From a checkpoint of a small mixture-of-experts model trained on Wikipedia: 79.7M parameters, a variant of Adam for the experts.
Below are experts of layer 2 (counted from 0) of a mixture-of-experts language model. Rows are named router (the router's row for the expert) and show model dimensions 256-383. Each number is 50 + 15 x the weight over its row's rms, rounded and kept within 0 to 99.
After each expert's rows: "gets" lists some tokens that make up at least twice as much of what it gets as of all text; "mostly gets" lists some tokens that are sent to it at least half of the time. This comes from a sample of Wikipedia text that the model never trained on. Tokens count by the router's weight.

# expert 4
router:66 53 61 88 47 57 45 68 62 54 48 41 32 45 29 44 40 59 82 59 45 50 43 70 47 38 66 66 32 67 29 55 37 78 54 48 40 15 50 82 79 61 35 23 39 67 26 67 45 28 35 48 51 18 73 54 41 48 57 41 62 66 26 63 46 24 46 53 61 61 88 34 26 63 44 39 48 51 61 61 20 42 30 74 38 55 31 62 76 68 48 48 63 59 51 89 30 58 46 45 54 47 53 54 50 39 56 37 41 26 53 36 42 60 43 44 33 52 52 61 49 63 48 70 74 34 62 75
gets: " ", " A", "S", " S", " P", " E"
mostly gets: " A", " S", " U", " P", " W", " C"

# expert 23
router:32 71 51 46 50 40 38 59 29 58 42 46 46 42 45 47 57 25 36 40 27 80 48 64 55 29 49 46 41 58 48 28 50 43 62 54 34 56 53 60 39 66 49 16 43 62 59 53 59 30 27 29 70 38 54 48 50 41 78 53 53 60 21 62 60 42 61 52 57 55 60 41 65 44 36 45 58 81 26 74 45 30 45 54 18 29 52 74 77 73 66 76 56 63 42 29 63 69 93 47 24 82 53 68 68 54 48 29 65 61 64 69 43 55 89 54 52 56 57 51 26 67 58 25 39 50 51 46
gets: "s", " all", " South", " United", " people", " North"
mostly gets: " all", " South", " North", " people", " District", " County"

# expert 30
router:43 41 27 31 58 58 41 46 50 25 68 71 58 30 45 53 18 68 27 36 67 52 42 52 43 47 39 47 28 44 28 60 43 28 57 51 76 57 26 43 55 55 60 60 24 39 67 74 54 63 52 34 26 75 75 48 57 29 20 48 56 52 36 44 57 35 92 38 42 61 39 33 36 37 35 76 57 52 40 52 31 43 61 33 58 48 60 25 61 38 72 22 52 33 77 53 77 52 66 72 45 62 43 60 48 54 43 71 23 47 52 49 55 41 45 40 49 35 53 83 41 40 32 35 10 53 59 62
gets: " |", ";", ".", ");", "---|---|---|---|", " 0;"
mostly gets: " 0;", ");", "\".", ";", "\";", ".\""

# expert 59
router:51 63 69 22 51 58 29 72 26 72 45 55 24 37 42 42 52 68 55 59 44 60 35 30 61 46 31 71 55 23 36 46 49 45 33 53 77 75 54 74 28 71 43 58 49 76 33 56 28 70 55 44 58 32 26 60 67 53 49 41 75 67 53 59 50 50 71 52 85 55 34 75 56 30 76 66 40 29 48 55 44 73 51 49 55 52 45 61 20 78 32 56 37 58 50 56 16 51 60 46 58 44 63 36 43 48 42 77 56 81 69 45 51 44 48 70 53 79 52 29 61 35 52 42 60 51 63 66
gets: "\n", "==", "===", " ===", " ==", "===="
mostly gets: "===", "==", "\n", " ==", " ===", "===="

# expert 47
router:35 58 30 62 46 40 39 27 65 45 48 65 22 29 48 17 82 42 30 78 45 37 66 41 49 41 66 58 19 60 40 53 59 31 42 61 50 46 72 54 62 54 26 40 63 51 63 58 69 41 32 67 85 67 38 56 59 26 68 51 50 37 49 40 51 64 28 17 53 63 49 58 33 47 70 41 44 47 54 46 42 64 75 58 66 32 38 61 45 60 21 18 69 73 40 80 38 36 60 46 69 34 54 70 46 71 70 44 67 56 38 42 66 85 58 26 47 28 53 51 22 52 64 37 71 41 51 59
gets: " |", ":", "-", " /", "|", " -"
mostly gets: " /", "′", "):", ":", "=", " (4"

# expert 32
router:46 49 36 22 66 64 38 71 41 61 14 48 76 44 58 46 26 37 50 37 43 60 53 44 38 64 57 41 65 34 32 63 43 38 89 26 41 62 47 57 45 25 65 57 62 64 45 54 60 39 50 75 42 64 60 38 47 59 45 83 54 10 52 55 56 63 47 48 33 42 67 64 34 14 55 56 24 55 45 55 55 34 45 18 60 57 56 72 48 56 59 59 57 42 65 49 13 53 38 60 85 31 28 70 64 49 60 43 40 47 44 54 53 52 51 44 43 53 67 75 59 38 52 39 66 42 67 33
gets: "ed", " of", "ing", " on", " out", " up"
mostly gets: " out", " played", " used", " held", " released", " led"

# expert 37
router:59 71 56 39 46 51 64 64 52 42 23 83 78 53 57 43 29 54 40 35 59 62 48 45 44 26 27 45 70 55 31 35 38 52 41 34 48 41 27 42 50 68 50 66 68 44 83 67 22 55 41 31 31 24 47 44 43 62 66 61 82 46 44 40 50 49 43 63 68 58 43 41 41 46 37 61 53 79 38 30 51 50 57 42 88 39 69 55 48 44 56 50 51 32 29 39 55 48 41 58 43 62 42 33 48 49 34 18 54 29 51 51 59 47 42 67 42 61 48 35 52 45 73 56 73 55 55 72
gets: " the", " a", " The", " his", "The", " an"
mostly gets: " the", " a", " The", " an", "The", " his"

# expert 5
router:46 56 60 30 39 37 40 50 41 70 50 66 29 22 57 41 62 16 47 54 45 60 41 55 33 35 26 60 43 15 59 51 18 42 36 56 63 66 38 53 45 19 46 55 65 69 62 72 46 27 61 38 36 66 51 70 58 42 51 52 67 62 10 39 54 54 60 61 53 63 19 30 38 44 52 81 57 73 51 45 48 57 57 58 38 54 50 43 43 70 51 45 62 56 60 63 60 39 54 47 59 58 21 43 71 32 32 75 58 77 52 48 73 23 62 37 29 47 38 44 53 65 31 46 62 43 68 35
gets: "\n", " |", "\"", " The", ".", " they"
mostly gets: " Carolina", "\n", " US", " they", "\"", " Colorado"

# expert 1
router:54 39 47 56 50 61 61 69 38 45 36 14 31 32 33 57 66 61 54 73 60 35 49 49 79 46 49 45 41 37 47 76 43 56 45 43 76 57 30 12 32 37 71 65 45 41 31 55 62 68 50 72 36 54 32 46 42 65 61 32 42 77 43 53 29 60 78 48 42 61 36 39 33 65 74 52 75 63 63 19 51 28 68 55 62 52 58 28 53 37 40 57 60 64 42 29 65 46 49 45 58 62 46 63 66 52 20 66 60 69 66 46 51 65 48 59 64 56 34 30 64 37 41 64 73 50 54 70
gets: ".", "\n", ")", ").", "\".", ".\""
mostly gets: ").", ".\"", "\".", ".", "!", "?"

# expert 60
router:52 66 36 46 26 41 43 59 21 31 53 57 62 34 53 57 24 50 41 37 48 24 51 47 55 65 65 41 27 61 54 36 26 45 37 35 51 33 52 44 36 93 23 53 59 49 44 68 52 63 86 40 81 47 42 46 44 69 65 53 75 66 68 63 31 68 60 39 26 61 48 75 67 38 50 36 60 59 77 53 43 50 55 27 57 45 35 48 54 42 61 44 43 56 67 58 25 48 16 49 37 68 77 69 77 43 49 37 73 50 59 38 67 73 67 59 66 45 32 35 68 56 51 63 46 72 68 30
gets: " 1", " 3", " 4", " 6", " 5", " 0"
mostly gets: " 5", " 6", " 9", " 8", " 10", " 13"

# expert 41
router:63 47 34 27 45 74 64 44 30 62 68 62 49 35 65 51 33 56 55 46 49 58 71 56 38 28 21 34 46 39 35 75 48 37 54 68 39 48 23 41 31 59 75 51 31 73 58 62 38 75 41 37 44 36 50 49 30 54 43 43 34 46 53 59 64 47 39 89 66 76 33 67 31 26 24 54 50 65 54 44 29 49 64 51 36 39 76 62 49 45 45 45 57 40 47 45 59 47 39 54 38 68 41 64 42 58 49 47 35 60 46 71 49 15 63 24 51 73 33 49 48 45 51 41 46 63 75 48
gets: " |", "|", ";", "]", " game", " film"
mostly gets: "!", "|", " either", " game", "ture", " Windows"

# expert 6
router:68 70 51 59 72 30 43 55 75 72 32 61 43 63 45 46 31 57 23 43 53 48 43 42 45 27 69 64 54 80 51 39 61 54 59 64 52 33 69 45 43 54 53 67 47 56 70 62 28 60 36 51 50 55 47 57 81 46 71 46 29 30 59 53 51 66 18 66 48 26 50 83 81 50 31 60 54 32 50 36 73 69 58 73 45 52 41 55 46 53 53 43 49 63 48 65 58 68 23 52 41 49 61 61 21 63 50 64 55 56 35 37 43 45 52 47 50 85 43 39 68 30 51 53 73 49 77 55
gets: " in", " on", " at", " to", " In", " for"
mostly gets: " In", "In", " at", " On", " over", " on"

# expert 44
router:71 33 31 46 26 27 35 26 63 47 70 41 78 26 63 68 75 57 70 48 52 34 45 57 55 59 78 49 49 49 70 74 75 52 48 55 59 51 63 38 34 40 57 21 49 52 48 67 51 40 71 57 60 70 41 65 47 68 56 60 32 33 79 54 29 57 25 53 32 57 57 70 49 58 42 47 43 73 73 44 44 37 53 35 73 82 44 67 36 31 39 59 42 47 43 66 80 46 60 43 50 25 58 47 44 46 59 40 50 46 09 51 44 73 07 28 52 17 63 35 31 49 28 57 55 62 20 37
gets: " was", " is", " were", " had", " are", " has"
mostly gets: " was", " is", " had", " has", " not", " but"

# expert 17
router:72 75 45 34 28 62 48 58 68 68 33 92 58 57 62 63 43 50 59 42 54 41 26 53 58 44 50 57 62 61 32 44 26 29 36 43 64 34 35 41 60 30 76 69 63 25 72 48 46 53 49 46 49 33 52 48 45 62 44 36 76 66 56 39 65 46 32 65 54 49 27 33 37 13 47 49 57 75 36 33 49 54 75 67 60 78 48 26 30 70 63 66 28 40 36 45 74 42 52 46 50 41 26 74 44 50 45 61 46 19 35 66 60 41 66 62 22 44 45 69 37 39 41 49 71 50 41 83
gets: " the", " a", " The", " an", "The", " his"
mostly gets: " the", " a", " The", " an", "The", " his"

# expert 52
router:54 50 74 44 62 51 53 27 50 46 53 34 50 48 59 44 41 69 47 66 40 26 51 41 66 93 26 38 28 52 58 57 69 37 35 74 62 67 31 55 30 63 48 45 42 66 57 27 48 44 52 66 41 78 39 65 33 31 72 30 27 63 50 35 40 39 68 56 54 47 31 39 49 37 81 80 60 46 44 68 33 29 40 36 40 71 67 60 54 48 64 59 22 60 47 18 34 08 83 38 44 51 60 31 40 52 39 59 63 51 67 70 59 46 74 69 61 63 47 42 39 10 56 24 55 70 66 60
gets: ",", "s", ")", "\"", "),", "\","
mostly gets: ",", "),", ")", "\",", "\"", " both"

# expert 36
router:29 25 53 83 70 44 77 56 32 28 77 33 66 59 76 56 49 25 60 61 57 70 74 43 60 27 62 66 73 64 67 59 71 44 38 54 28 28 61 42 44 57 71 43 87 41 45 66 64 56 52 33 22 33 40 70 45 50 50 68 30 60 54 09 38 51 61 65 63 58 47 54 69 54 41 65 25 66 43 51 45 66 76 54 48 58 55 63 58 51 36 73 76 51 55 42 75 48 59 35 65 49 42 50 21 41 64 42 67 38 51 46 42 34 46 82 48 43 35 35 64 29 55 45 38 39 43 26
gets: ")", " 0", " ", " 1", "|", " It"
mostly gets: "|---|---|---|", " %", " It", "Personal", " (0)", " Genus"

# expert 42
router:56 64 54 36 50 67 22 21 36 26 62 66 50 31 56 67 21 54 77 51 71 62 42 53 52 45 43 58 41 31 52 48 57 47 71 47 66 33 43 49 11 47 66 54 49 54 51 50 49 58 42 33 50 53 53 39 28 29 60 51 61 52 69 34 61 49 56 64 45 65 62 48 37 56 56 36 45 44 61 34 51 87 41 43 69 70 82 50 46 48 93 56 59 70 41 29 41 63 66 76 41 47 48 17 70 56 44 45 59 46 58 77 44 58 58 36 51 40 56 77 63 78 72 14 24 34 49 36
gets: " |", " first", " an", "In", " In", "---|---|---|---|"
mostly gets: " first", " For", " As", " did", " An", "As"

# expert 24
router:35 72 25 73 70 36 58 38 28 38 39 65 29 35 55 34 61 38 49 43 63 60 32 57 68 47 51 52 51 51 59 45 38 61 37 61 59 27 69 56 22 50 52 32 35 30 51 78 41 27 30 54 53 45 71 74 54 58 29 60 32 38 39 46 37 57 16 62 76 50 41 58 72 69 48 52 41 72 80 67 29 63 61 63 41 53 57 60 48 59 46 44 45 41 46 56 44 42 64 58 34 73 47 39 42 59 79 28 58 47 30 76 68 52 31 43 67 64 36 48 17 35 40 68 19 44 59 55
gets: " as", " was", " is", " –", " were", " be"
mostly gets: " was", " is", " –", " be", " are", " ="

# expert 38
router:69 50 42 40 43 57 69 67 44 57 58 53 51 22 21 43 30 67 65 46 30 36 68 50 44 21 47 45 51 62 34 63 48 59 50 61 44 47 38 34 45 42 86 46 46 24 59 72 52 63 43 57 48 76 20 60 49 55 51 33 14 30 55 78 29 32 60 54 58 58 55 27 33 31 37 39 45 22 30 47 58 58 65 66 53 34 32 31 40 43 81 57 49 64 51 50 73 52 50 31 73 54 36 56 32 52 49 62 16 53 54 45 34 42 63 35 50 39 49 68 70 16 55 76 36 26 42 52
gets: "a", "e", "y", "d", "er", "t"
mostly gets: "t", "y", "o", "r", "k", "on"

# expert 56
router:44 54 65 32 29 22 23 34 40 39 48 40 52 66 57 50 61 63 45 57 45 36 50 42 54 50 30 72 86 25 48 74 75 43 24 63 52 80 34 40 44 54 29 66 69 72 38 36 66 56 45 44 37 33 43 46 56 51 81 51 48 50 15 49 60 23 55 37 47 18 32 70 47 58 50 36 57 49 31 61 61 50 58 31 59 57 63 52 65 53 41 23 11 63 36 53 44 64 50 71 55 63 36 31 64 34 41 15 59 40 43 44 43 35 56 49 69 55 72 47 28 40 47 39 39 56 38 82
gets: "\n", "==", "===", " ===", " ==", "===="
mostly gets: "\n", "==", "===", " ==", " ===", "===="

# expert 29
router:29 39 56 51 34 44 65 41 37 76 50 57 48 79 26 50 59 46 55 51 30 78 33 47 55 79 44 60 35 29 42 41 45 34 36 41 30 56 41 55 26 44 30 57 51 63 53 43 44 44 44 44 41 41 33 60 52 48 49 61 54 37 66 69 47 60 73 59 75 74 32 59 56 44 51 63 52 39 43 65 46 55 52 54 48 45 49 32 28 71 31 81 60 47 57 25 65 52 57 34 53 40 57 71 46 78 30 62 37 53 54 57 38 31 56 56 24 77 33 57 50 30 39 35 80 42 28 55
gets: "s", " the", " his", " team", "al", " League"
mostly gets: " music", " football", " students", " players", " media", " footballer"

# expert 0
router:49 32 38 47 58 58 56 69 61 38 38 38 72 15 69 56 31 39 48 65 50 32 09 71 57 66 38 62 64 70 37 37 56 34 53 30 57 64 40 37 33 56 47 55 67 47 26 32 78 71 76 39 51 52 49 28 41 83 66 45 91 60 68 20 56 60 58 18 36 47 44 59 56 30 79 53 76 59 24 45 52 53 29 35 57 47 41 51 72 30 55 52 60 37 63 47 30 39 35 56 41 44 55 31 78 30 76 48 52 52 49 45 68 52 44 64 73 58 43 31 71 27 31 70 43 39 78 31
gets: ")", " 1", "\"", " 2", " 0", " 3"
mostly gets: " 0", " 1", " 10", " 5", " 2", " 9"

# expert 10
router:55 53 64 58 51 39 33 38 47 49 73 41 51 30 64 30 37 52 62 52 56 74 67 42 59 33 31 53 30 68 63 59 55 71 62 43 35 36 41 51 66 66 69 20 33 32 32 55 51 47 40 55 56 43 74 64 37 43 68 46 49 51 47 54 52 52 58 47 79 32 60 13 51 78 48 40 42 59 44 73 47 63 31 77 22 49 39 65 49 64 63 54 66 66 12 47 58 57 36 32 35 65 47 64 24 36 47 70 75 40 57 50 43 30 75 62 52 53 42 38 38 60 40 68 34 55 68 29
gets: "a", "e", "s", "re", " de", "es"
mostly gets: "re", "ma", "–19", "ja", "é", " De"

# expert 18
router:24 55 34 57 68 36 64 55 33 37 30 31 76 53 72 66 72 28 56 55 73 47 30 47 53 72 74 56 78 30 54 61 54 32 66 67 52 33 46 47 45 25 42 61 77 43 40 52 52 41 50 69 44 54 27 59 37 86 66 51 48 61 61 42 32 28 47 45 49 59 67 61 29 66 54 59 50 64 57 45 20 40 86 36 62 50 74 55 54 30 60 48 47 53 82 43 42 53 50 55 30 68 70 32 64 24 40 62 61 76 45 75 59 57 58 49 61 42 82 47 54 42 53 50 42 45 34 07
gets: " that", " =", " which", " year", "–19", " second"
mostly gets: " that", "–19", " 2020", " series", " second", " 2012"

# expert 53
router:35 48 52 69 12 34 73 15 52 55 58 48 49 48 71 31 50 25 32 50 22 58 55 42 30 53 58 50 49 32 49 63 54 52 29 60 43 37 75 29 65 57 46 51 72 68 72 63 67 23 37 69 70 54 66 50 50 66 65 54 58 29 38 60 44 46 28 30 45 71 47 36 49 70 48 56 58 38 62 69 45 27 75 54 53 44 54 34 49 55 16 42 69 57 41 57 81 15 48 36 83 65 30 51 32 64 60 51 55 42 48 20 34 46 46 67 55 48 29 44 42 81 59 61 68 22 32 36
gets: "|", " |", ":", " the", "-", ";"
mostly gets: "|", "):", " LINE", " titled", " included", " include"

# expert 28
router:38 29 76 53 47 52 44 59 51 41 51 86 26 63 53 61 61 48 72 66 66 68 34 73 31 34 42 61 57 49 69 51 69 47 31 62 28 42 69 74 73 74 28 33 41 53 50 49 42 18 37 46 55 76 52 65 41 38 36 59 34 56 43 36 41 39 60 42 34 37 50 56 46 28 54 32 69 77 38 69 60 52 64 50 46 53 72 88 27 60 59 49 60 37 52 42 42 60 39 46 49 51 53 35 72 56 34 71 39 73 68 38 66 21 19 68 70 43 65 52 69 25 36 65 35 46 28 35
gets: ".", " |", "==", "===", " ==", ")."
mostly gets: ".", "==", "===", " ==", ").", ".\""

# expert 25
router:56 56 50 41 50 56 61 13 52 50 72 16 34 64 56 44 64 46 72 55 65 23 41 37 26 50 57 28 44 60 49 58 60 58 43 45 66 45 72 49 46 69 45 60 50 43 57 52 51 69 39 46 43 74 57 58 51 64 66 52 36 52 45 35 53 52 55 39 59 36 63 36 68 69 41 72 72 21 65 60 75 54 54 51 44 34 20 30 47 33 58 50 14 23 68 52 48 23 37 64 35 44 44 50 36 61 43 39 54 45 38 33 60 26 40 74 48 68 31 55 44 39 85 68 55 66 75 31
gets: " of", " in", " to", " on", " from", " by"
mostly gets: " on", " in", " into", " from", "In", " between"

# expert 26
router:42 09 66 53 79 45 42 63 49 30 38 31 78 32 54 64 54 65 41 41 44 57 50 73 70 43 62 50 75 70 39 51 61 29 74 81 41 24 47 43 45 57 71 53 64 46 10 29 48 63 62 37 75 51 51 50 45 51 51 47 32 65 52 40 56 60 36 67 66 38 55 23 63 29 46 35 55 38 73 51 57 51 53 57 25 63 47 31 51 29 60 81 24 43 67 36 48 47 58 45 50 48 64 39 79 44 65 67 41 54 43 80 45 51 57 48 75 32 59 72 44 48 43 34 50 42 46 39
gets: "s", " ", " years", " number", "ation", " name"
mostly gets: " number", "ation", " age", " members", " Votes", " information"

# expert 39
router:26 53 48 48 42 71 89 42 56 35 45 26 32 52 52 35 39 49 52 48 38 30 53 63 58 43 19 54 56 30 33 61 49 40 49 68 37 48 59 40 46 56 41 49 89 66 63 25 63 32 46 42 30 53 58 69 35 45 65 31 23 69 63 47 48 62 29 31 61 53 49 82 58 53 39 42 46 34 45 77 51 49 37 33 46 54 41 32 64 46 18 70 51 51 53 38 54 32 64 64 37 46 62 52 32 69 60 45 42 44 30 58 47 47 71 47 47 29 67 22 62 66 66 73 24 32 54 62
gets: " and", " by", ",", " with", " to", " &"
mostly gets: " and", " or", " by", " &", " while", " including"

# expert 35
router:38 31 49 45 95 57 46 67 59 37 63 21 38 32 15 38 52 42 46 51 49 84 56 30 80 38 63 46 38 71 62 27 52 48 35 49 59 63 66 73 25 76 53 53 17 43 50 37 23 60 58 32 61 58 29 38 49 68 42 32 73 67 37 57 55 61 36 59 71 34 53 63 45 31 48 24 55 59 56 62 24 46 31 58 30 64 75 45 59 59 67 71 52 54 54 15 41 64 53 48 40 64 53 71 68 24 56 33 46 20 62 40 71 57 46 53 44 65 26 52 46 60 50 39 51 62 39 60
gets: " ", " 0", " 2", " 1", " D", "D"
mostly gets: " ", " D", " K", "D", " 0", " J"

# expert 14
router:37 53 54 43 32 37 53 56 47 57 55 63 19 63 61 47 20 43 42 65 24 61 38 57 39 51 28 61 39 52 30 32 62 50 62 57 56 40 30 46 24 48 40 55 36 61 60 45 35 70 32 33 34 60 22 32 71 51 36 29 66 45 40 59 45 64 56 62 60 43 41 54 61 44 38 64 54 77 53 54 74 76 39 47 49 47 42 31 71 72 63 39 46 59 66 69 35 24 56 49 63 73 44 66 36 70 25 63 67 53 29 41 34 11 61 50 84 43 31 46 75 75 47 35 38 35 49 47
gets: " of", ",", " the", " |", " in", " The"
mostly gets: " United", " FC", " member", " &", " Regiment", " fellow"

# expert 19
router:47 71 74 38 62 38 52 45 44 66 61 30 43 27 62 58 47 55 43 46 60 35 54 33 68 58 33 40 48 38 78 70 29 63 52 44 35 66 49 61 38 75 49 62 61 75 61 60 35 41 40 42 48 49 42 50 39 62 47 43 42 58 43 42 37 39 37 71 70 87 30 77 74 54 39 74 47 43 40 66 26 63 55 69 33 68 82 80 18 50 62 59 40 52 31 42 24 41 57 29 28 34 51 34 76 44 86 69 61 35 72 66 63 55 63 99 76 53 32 45 64 61 75 66 34 43 62 62
gets: ",", "-", " –", " -", " (", " —"
mostly gets: ",", " –", "),", " —", "\",", " -"

# expert 50
router:49 46 85 45 55 77 56 29 43 47 46 63 69 46 53 44 66 75 48 61 55 19 50 64 49 54 63 47 64 66 42 34 47 40 37 68 38 49 53 37 73 34 59 85 33 40 27 40 59 60 65 42 39 29 33 50 53 22 33 45 57 45 34 31 62 57 38 55 62 28 58 59 31 57 50 48 65 58 33 25 76 62 42 59 20 26 20 32 57 48 43 44 00 53 58 35 29 61 59 51 27 61 55 47 46 33 50 51 56 47 67 42 66 38 30 27 47 50 50 40 37 70 62 31 35 57 64 61
gets: " of", " the", " other", " new", " its", " their"
mostly gets: " other", " new", " MPC", " local", " different", " original"

# expert 54
router:42 60 34 65 37 41 34 46 66 75 56 75 43 52 60 58 71 50 33 51 58 51 34 19 37 35 47 60 73 51 36 79 46 62 32 42 59 57 62 65 52 52 68 33 55 46 63 48 62 66 42 69 45 75 83 17 38 54 49 37 25 34 61 40 44 44 48 60 41 40 54 65 58 35 59 47 79 65 48 59 55 48 51 33 53 27 54 43 42 72 76 50 82 59 37 66 34 62 56 45 34 43 73 35 48 74 65 93 51 49 33 76 59 64 37 77 48 37 63 43 40 70 36 58 37 33 44 58
gets: ":", ",", " |", ";", " –", " -"
mostly gets: " –", "),", ":", ");", "):", " -"

# expert 33
router:73 70 38 74 39 32 67 54 40 58 25 42 40 86 60 57 42 38 70 29 51 25 46 47 59 69 23 45 43 40 53 70 46 53 51 35 69 54 75 56 41 47 33 58 35 43 36 64 80 31 58 55 41 64 49 52 38 53 57 55 56 59 59 28 48 69 51 31 50 60 60 41 82 82 36 47 40 38 63 54 51 27 28 63 76 48 33 32 47 40 35 33 44 43 50 27 57 47 54 59 64 21 58 18 41 75 53 44 62 25 22 34 12 65 55 67 20 55 48 40 59 80 65 75 54 34 37 40
gets: " of", " for", " in", " by", " with", " to"
mostly gets: " at", " for", " by", " during", " with", " from"

# expert 57
router:38 66 34 50 46 58 35 67 82 52 38 49 63 68 71 60 61 57 17 46 44 67 78 66 63 20 61 51 57 44 77 73 66 46 89 66 67 62 48 37 65 71 37 39 42 50 56 39 51 29 54 50 42 31 58 37 46 63 45 73 38 77 43 20 54 25 36 35 58 50 38 46 30 51 65 43 57 86 47 86 46 37 55 58 32 61 48 59 66 82 71 61 66 59 43 29 59 46 69 62 54 27 64 27 63 61 61 24 45 34 63 48 54 36 34 68 66 22 49 60 58 61 32 67 58 49 33 48
gets: "'", " L", " S", "S", " B", " R"
mostly gets: " S", " L", " R", " W", " T", "R"

# expert 16
router:41 64 59 53 46 27 61 42 56 69 62 64 31 50 53 57 67 45 48 47 43 31 40 64 74 26 45 45 27 29 36 46 45 39 48 58 24 23 84 24 38 40 46 39 26 73 80 40 39 61 46 36 18 43 46 60 54 69 66 31 33 64 50 36 57 81 34 37 55 60 49 75 40 60 61 57 51 60 37 63 47 56 38 47 62 65 53 45 63 49 08 50 47 66 42 41 56 52 30 85 43 51 63 42 34 80 53 33 45 53 56 37 65 43 68 37 55 33 65 41 16 67 29 65 43 26 49 76
gets: " and", " was", " which", " is", ",", " who"
mostly gets: " and", " who", " which", " or", " were", " was"

# expert 12
router:49 52 61 42 55 56 41 45 82 60 80 61 44 79 55 42 61 67 61 62 53 58 63 61 65 46 65 64 60 40 78 60 68 37 28 39 33 47 70 53 76 59 42 63 66 51 46 61 58 31 44 25 43 37 42 42 41 64 43 68 84 41 50 37 47 42 42 32 36 33 41 46 28 34 56 32 72 44 74 41 30 40 72 31 78 71 36 82 51 41 36 78 61 34 46 81 35 36 42 63 53 44 54 50 62 37 70 42 68 34 33 33 29 73 36 62 69 30 44 78 44 41 74 47 50 35 58 51
gets: "-", " (", "|", " \"", "'", "="
mostly gets: " (", "|", "-", " \"", "–", "("

# expert 9
router:55 46 34 39 66 46 47 59 53 51 55 33 45 49 29 40 44 62 57 45 49 46 68 43 61 35 76 41 32 78 31 45 38 51 51 43 52 55 37 37 22 49 65 30 33 42 35 53 68 46 51 74 49 48 31 50 30 53 54 52 30 31 52 71 36 44 71 52 65 66 70 22 37 77 80 37 48 40 26 51 52 35 31 73 62 62 65 62 49 48 60 62 55 56 42 42 62 66 65 26 52 51 28 48 53 57 33 49 28 38 81 69 58 69 76 41 31 28 57 62 65 20 73 44 56 60 30 49
gets: "s", "th", "t", "n", "i", "d"
mostly gets: "n", "t", "s", "b", "k", "h"

# expert 48
router:63 49 53 31 57 44 35 50 20 47 45 43 65 54 70 61 50 40 40 66 72 70 37 71 65 61 52 59 44 41 26 55 35 54 48 66 52 60 41 44 36 63 56 76 49 41 30 57 55 49 59 32 80 37 52 21 30 72 20 73 50 65 40 36 32 71 69 44 46 52 48 19 34 48 55 59 88 29 35 61 40 63 63 33 49 69 52 41 84 60 46 57 46 26 46 27 25 65 77 22 31 51 71 28 74 50 73 48 63 36 50 33 73 57 48 57 52 15 33 43 36 60 65 57 39 30 51 41
gets: " (", " 3", " 2006", " 4", " 7", " 1"
mostly gets: " (", " 2006", " 2019", " 13", " 19", " 2020"

# expert 8
router:66 60 65 70 29 47 44 60 66 67 38 57 52 68 70 60 72 22 53 25 72 51 50 58 73 62 62 49 60 29 32 68 58 61 63 48 59 17 66 62 45 22 61 54 53 50 47 62 20 45 52 50 57 42 75 56 54 65 54 46 71 58 20 49 33 71 43 34 61 70 57 37 64 53 34 49 43 69 74 22 61 51 62 70 33 60 41 61 48 53 51 31 30 86 63 60 56 51 24 42 49 99 37 31 45 29 82 41 47 58 31 53 38 69 38 22 69 48 46 57 62 80 63 69 56 57 63 46
gets: " in", " with", " as", " on", " had", " after"
mostly gets: " after", " July", " May", " August", " June", " December"